python train.py --n_layer=10 --n_experts=80 --experts_per_token=4 --router_score="softmax" --normalize_top_k=true --balance_bias=false --router_cosine_scale=10.0 --optimizer="soap_variant" --lr=0.00607 --beta1=0.95 --grad_clip=2.0 --seq_len=512
Below are experts of layer 2 (counted from 0) of a mixture-of-experts language model. Rows are named router (the router's row for the expert) and show model dimensions 112-167. Each number is 50 + 15 x the weight over its row's rms, rounded and kept within 0 to 99.
After each expert's rows: a language model's description of what the expert responds to; "comes after" lists some tokens at least twice as common just before its tokens as in all text. This comes from a sample of Wikipedia text that the model never trained on. Tokens count by the router's weight.

# expert 35
router:46 49 94 49 58 33 32 57 40 50 52 47 47 96 64 69 45 41 38 51 63 42 27 74 41 35 38 45 51 67 46 56 40 46 63 67 18 37 60 39 45 58 69 46 56 56 39 54 00 59 66 50 45 60 45 47
What it handles: Word endings in infobox or heading labels (Predecessor, Honors, See also, Binomial name) and digits in sports tables and election results.
comes after: "2", "3", "-", "4", "5", " re"

# expert 40
router:54 46 38 61 53 45 34 53 90 36 63 44 58 48 67 75 50 54 34 47 53 51 49 24 50 49 45 53 59 39 27 49 53 67 39 57 54 63 48 42 51 50 33 55 00 59 36 35 75 44 44 42 64 10 47 63
What it handles: Word stems and inner pieces of Latinate words, such as comm, reg, l-iver, l-ib-retto, provinc-ial, plus decimal digits and hyphens.
comes after: " L", " l", "\n", " W", " Ch", " M"

# expert 8
router:50 44 93 58 49 45 37 56 51 52 54 45 46 82 43 32 41 50 54 47 33 37 43 57 46 37 43 49 65 50 63 54 63 45 48 33 73 46 53 43 41 57 74 36 48 56 41 40 75 37 59 46 55 33 65 45
What it handles: Inner word pieces in foreign names and headings like "et-hn-ic", Politehnica, Warsaw, plus line breaks in infobox lists and section titles.
comes after: "==", "-", "\n", " =", "===", " f"

# expert 41
router:51 43 00 53 57 55 30 63 37 58 29 51 57 91 58 40 70 42 55 46 30 42 64 44 52 38 51 58 52 44 50 59 97 65 65 38 10 46 48 43 52 44 44 53 47 28 71 94 31 59 60 47 39 62 46 60
What it handles: Blank space tokens after pipes in results and election tables, plus verb suffixes like ated, ected, ating and participles such as created.
comes after: " |", "|", ";", " /", ":", "h"

# expert 24
router:65 47 86 45 62 81 11 46 24 40 70 50 62 54 52 65 60 55 58 50 59 61 43 49 50 50 53 52 68 69 53 41 31 52 55 56 63 31 55 48 38 70 58 72 67 43 42 68 72 29 37 63 52 75 77 57
What it handles: The word the after prepositions like of, in, to, plus The, their, both, and the first letters of capitalized names.
comes after: " of", " in", " to", " at", " on", " for"

# expert 49
router:44 49 54 51 38 45 60 48 53 54 58 53 50 38 32 76 43 39 68 50 65 48 24 45 64 58 39 37 64 53 35 65 23 53 44 42 27 38 65 27 51 47 54 54 39 43 57 11 62 52 44 37 62 53 27 54
What it handles: Pipes and line breaks that end table cells or list lines in sports and election tables, plus the words at and At.
comes after: ")", " |", "%", "0", "\"", "3"

# expert 54
router:58 46 20 49 46 53 28 33 70 34 54 41 47 57 33 25 55 69 37 42 57 42 25 55 51 59 49 48 50 55 43 61 99 61 45 59 30 55 51 50 54 55 31 62 44 48 63 47 71 56 62 61 48 58 54 69
What it handles: Word pieces following a lone h or H, as in h-unter, H-ouses, h-p, plus un, pre, all, and table pipes.
comes after: " H", " h", "\n", "H", "h", " l"

# expert 5
router:66 49 32 54 37 39 40 51 39 83 58 45 47 88 54 24 41 59 40 52 75 53 35 42 62 47 50 39 60 50 43 40 55 33 37 57 34 43 55 44 66 66 66 72 50 52 39 23 53 34 27 46 41 24 44 44
What it handles: Middle or final word pieces like en and al (placename, fecal, Queen, Scenes), plus capitalized organization and region words such as League, Central, Florida.
comes after: "2", "1", " the", " C", " to", " c"

# expert 22
router:61 48 82 56 49 40 26 36 23 61 52 46 66 73 60 89 52 56 46 38 74 41 57 56 51 41 53 35 58 49 45 60 37 66 58 53 44 50 56 36 60 64 64 62 33 35 43 99 49 30 24 44 57 22 42 30
What it handles: Bare space and colon tokens in tables and citations, and inner syllables of words and names, such as Inc-re-ase, Dec-re-to, Buch-an-an.
comes after: " S", "|", " s", ":", "S", " B"

# expert 27
router:48 48 10 34 53 76 48 50 19 56 45 50 55 84 46 76 53 56 93 40 57 60 68 46 40 40 71 51 50 63 54 44 65 64 37 52 85 63 45 50 37 42 38 43 47 34 58 43 44 75 35 54 62 60 44 51
What it handles: Single digits inside numbers and tables, and short word beginnings or endings like occ, sw, tw, bec, o in surnames.
comes after: " ", "on", "el", "°", "n", "b"

# expert 6
router:45 45 54 52 72 58 22 60 38 27 55 39 67 85 37 99 48 51 74 48 58 47 64 43 55 54 33 69 51 47 28 41 75 55 65 37 57 34 42 50 58 43 68 43 46 43 61 65 64 55 60 33 50 17 54 50
What it handles: Pipe separators in election results and sports tables, date digits, and time words like that, when, after, April, late, summer.
comes after: "9", ".", ")", "8", " Votes", "enn"

# expert 15
router:39 54 53 38 48 56 44 58 37 42 43 56 35 87 38 55 62 55 59 51 65 56 17 62 67 53 42 25 56 33 55 55 87 38 62 48 86 77 49 50 58 38 33 45 36 37 60 05 51 47 41 62 31 44 36 54
What it handles: Periods, closing quotes with periods, and line breaks ending sentences or paragraphs before headings, plus clause links like however, although, while.
comes after: "\n", ".", " |", "==", " ==", "==="

# expert 45
router:30 52 47 55 34 48 54 56 48 70 51 47 54 21 57 78 51 42 63 51 61 61 41 35 42 41 62 53 57 35 77 41 56 56 45 50 81 63 52 62 48 39 65 61 65 73 51 48 68 59 29 46 49 06 52 47
What it handles: Later digits inside years, counts and IDs, such as the 5 in 1525 or 1235, often in tables and date ranges.
comes after: "0", "9", "8", "5", "3", "4"

# expert 46
router:51 48 56 55 66 52 71 50 51 61 70 59 51 17 51 66 54 37 67 55 58 51 41 37 40 43 22 35 68 41 31 35 33 54 58 54 74 50 71 42 43 37 52 53 38 26 55 72 53 50 57 45 47 12 34 49
What it handles: Line breaks ending table rows and list items, heading marks, and inner pieces of names such as P-ik-achu, Zepp-el-in.
comes after: " |", " P", "\n", " p", ")", " M"

# expert 0
router:66 46 95 51 42 44 59 50 34 18 32 42 61 40 56 65 54 44 63 40 30 52 36 41 56 52 44 60 57 74 62 58 67 40 51 58 42 42 49 62 58 61 70 43 60 71 34 46 65 43 34 45 48 74 40 36
What it handles: Final digits of years, especially decades like 1990s or 2020, plus ordinal th and timing words like when, before, second.
comes after: "1", "0", "9", "2", "8", "7"

# expert 21
router:54 50 35 41 56 59 62 47 49 73 62 67 61 75 45 29 49 50 63 44 40 56 09 51 31 31 51 34 69 42 42 52 54 53 47 53 39 58 45 46 31 38 63 44 53 47 44 61 54 71 67 56 35 85 60 32
What it handles: Digit 1 opening a year like 1975, capital initials, and words like top, pop, former, most, km in chart tables and infoboxes.
comes after: " ", " (", " is", " at", "p", "born"

# expert 52
router:42 56 90 36 50 58 38 47 41 69 50 49 46 41 49 68 30 38 46 49 53 41 47 57 47 55 56 50 64 53 56 61 50 43 48 53 88 76 68 56 50 40 44 58 64 59 54 28 73 28 65 39 34 69 66 53
What it handles: Single capital or lowercase letters starting a word or name, such as K-aurna, S-ittard, C-ircle, plus periods in decimals and abbreviations.
comes after: " \"", " the", "-", " C", " (", " c"

# expert 57
router:51 51 96 51 17 39 43 51 38 48 34 41 64 04 65 29 53 32 48 41 53 54 28 27 50 54 56 63 39 37 37 52 61 47 49 56 51 47 59 45 42 60 21 59 47 54 57 65 82 38 49 56 52 54 47 55
What it handles: First digit of years and numbers like 1 in 116 or 2 in 2021, plus capitals H, N, R and fragments id, ell.
comes after: " ", " (", " F", " the", "–", " f"

# expert 60
router:43 42 88 46 47 52 88 45 48 49 42 56 41 84 61 57 51 56 61 48 31 50 69 51 30 51 52 14 61 47 30 45 88 69 41 50 62 74 56 47 38 48 61 79 43 61 45 23 26 57 44 62 58 34 57 46
What it handles: Digits in decimals, percentages, times and table scores, month names like March, May, and the piece ess as in Odessa, less.
comes after: ".", " the", "6", "3", "5", "7"

# expert 59
router:55 45 35 35 55 51 26 49 69 26 55 48 53 44 49 43 56 56 51 45 53 48 83 78 61 47 46 22 30 38 52 49 73 43 30 40 08 38 52 49 52 54 46 29 51 46 58 31 27 67 71 46 67 19 48 53
What it handles: Short word-initial pieces like sp, se, pl, comp, gr, ro, and endings like -ive in perceive, also abbreviation pieces in infoboxes.
comes after: " |", " G", " g", "-", " N", " n"

# expert 7
router:46 48 49 60 54 57 30 58 43 25 55 56 46 60 49 78 54 62 36 51 43 55 74 42 61 63 52 65 64 41 42 70 53 45 50 44 00 38 52 62 43 43 54 39 51 47 58 60 46 44 33 49 54 31 56 49
What it handles: List-item hyphens and compound hyphens (triple-stepped, Marie-Pier), plus word endings like -y, -ity, -ation, -it (Amnesty, Honesty, Edit).
comes after: "\n", "I", "i", "he", "id", "ult"

# expert 44
router:44 52 49 63 40 49 49 46 58 35 51 41 48 50 76 99 45 48 48 48 56 50 49 50 53 56 48 46 62 37 52 47 67 46 66 61 73 63 48 44 62 43 87 43 24 35 39 19 89 59 37 50 40 49 64 58
What it handles: Line breaks after headings and table rows, clause commas, digits inside table numbers, and "o" in Loans and Toast.
comes after: "\n", " L", "==", "9", " ==", "==="

# expert 10
router:56 48 32 50 43 55 70 51 66 43 60 44 41 60 49 56 42 46 36 42 61 39 50 44 55 51 61 35 34 69 65 52 47 52 56 40 53 54 34 59 52 68 58 48 49 46 62 38 71 45 24 51 49 61 46 51
What it handles: Word-starting capitals and short stems like R, S, sp, Re, gr, plus mid-word pieces such as New-port, elect-ric, doctor-al.
comes after: " (", " \"", "-", " the", ":", " a"

# expert 55
router:63 53 78 40 17 46 41 44 84 43 44 52 57 24 49 91 54 56 39 54 47 50 09 51 47 47 48 62 50 52 63 55 99 37 57 53 38 67 54 46 54 61 78 57 00 43 43 54 46 40 33 41 49 63 53 57
What it handles: Bare space tokens before digits, especially years after comma-dated month days (April 26, 1901), plus year, end, day, there.
comes after: ",", " |", "|", " in", ":", "–"

# expert 19
router:52 48 73 24 39 47 53 47 60 35 48 50 45 70 45 45 44 51 59 45 73 45 52 71 60 46 41 34 61 50 46 41 42 53 41 65 42 50 38 42 53 70 17 53 38 25 49 31 62 50 54 49 68 37 58 50
What it handles: Adjectives before nouns such as first, second, final, main, local, new, including, and pipes and word pieces in lists (allotted).
comes after: ")", ",", " the", " to", " and", "%"

# expert 20
router:48 47 99 38 64 48 35 41 56 62 41 50 49 64 56 39 56 50 13 40 66 52 30 57 58 44 44 46 48 66 48 50 88 60 37 54 70 53 57 45 39 38 84 63 57 62 41 19 98 37 52 49 46 28 58 32
What it handles: Second-piece "an" in names like Danegeld, Canada, Canarsie, plus capital word starts such as B, Ch, Cl, Tr, Gen.
comes after: " D", " C", "-", " of", " the", "D"

# expert 48
router:49 41 65 49 63 52 38 60 51 35 56 41 56 68 42 73 56 40 50 62 12 51 00 47 52 53 27 63 63 64 48 45 90 24 61 54 51 20 48 43 44 38 24 41 40 47 35 26 76 58 47 45 68 75 47 52
What it handles: Inner syllables of surnames and words such as R-ust, Sw-amp, Pro-duc-er, plus pipes and quotes in awards and discography lists.
comes after: " R", " of", " r", "-", " Ch", "6"

# expert 13
router:35 46 70 67 65 50 82 42 48 38 52 54 49 99 52 75 27 63 49 43 58 51 41 45 52 39 34 73 60 30 67 57 63 58 41 55 52 47 56 52 54 37 38 55 75 62 53 58 46 70 38 36 45 60 56 63
What it handles: Digits inside years and numbers (2009, 1906, 291), and middle pieces of Latin species names and long words (dimidiatus, annihilation).
comes after: "0", "9", "8", ",", "7", "3"

# expert 47
router:24 47 71 44 24 51 51 41 57 40 76 38 58 87 61 91 51 56 68 53 38 39 26 54 38 49 45 40 36 41 64 55 28 74 46 46 12 36 31 39 58 61 60 27 44 35 46 80 71 46 55 31 68 44 58 58
What it handles: Sentence-initial The, It, This, There and mid-sentence the, plus second pieces of names right after N (Natalie, Nabawi, Nord).
comes after: " N", "1", ".", " of", " n", ","

# expert 23
router:44 49 83 73 47 69 53 60 43 67 49 55 57 71 56 47 50 50 46 52 68 52 62 35 68 58 49 57 31 84 68 37 66 48 42 48 55 44 42 65 55 71 31 71 26 24 40 24 29 48 46 67 61 81 18 62
What it handles: Digits inside numbers, codes and table cells (0, 1, 2), past-tense verbs like published, released, returned, and the before noun phrases.
comes after: " ", "–", "4", "-", "3", "°"

# expert 43
router:50 51 27 44 33 42 54 51 38 44 54 43 38 71 46 43 60 50 65 37 36 44 16 38 36 39 39 45 41 67 41 45 26 53 33 75 99 38 38 31 57 57 69 42 36 60 60 48 60 51 40 69 54 70 44 63
What it handles: Heading markers (==, ===), opening brackets, month names like December or May, non-Latin script bytes, and word pieces after sp (splicing, springs).
comes after: "\n", " sp", " S", "-", " in", " Sp"

# expert 29
router:61 49 82 57 40 38 86 58 67 55 47 46 47 44 72 42 44 47 55 50 36 49 54 35 38 55 39 46 63 73 52 66 23 57 46 63 99 51 40 25 21 55 80 52 49 61 52 85 60 40 47 31 36 61 51 59
What it handles: Commas after names, dates and places, especially inside credit lists (composer, producer), plus opening parentheses, dashes and table pipes.
comes after: "2", "3", "5", "s", "4", "6"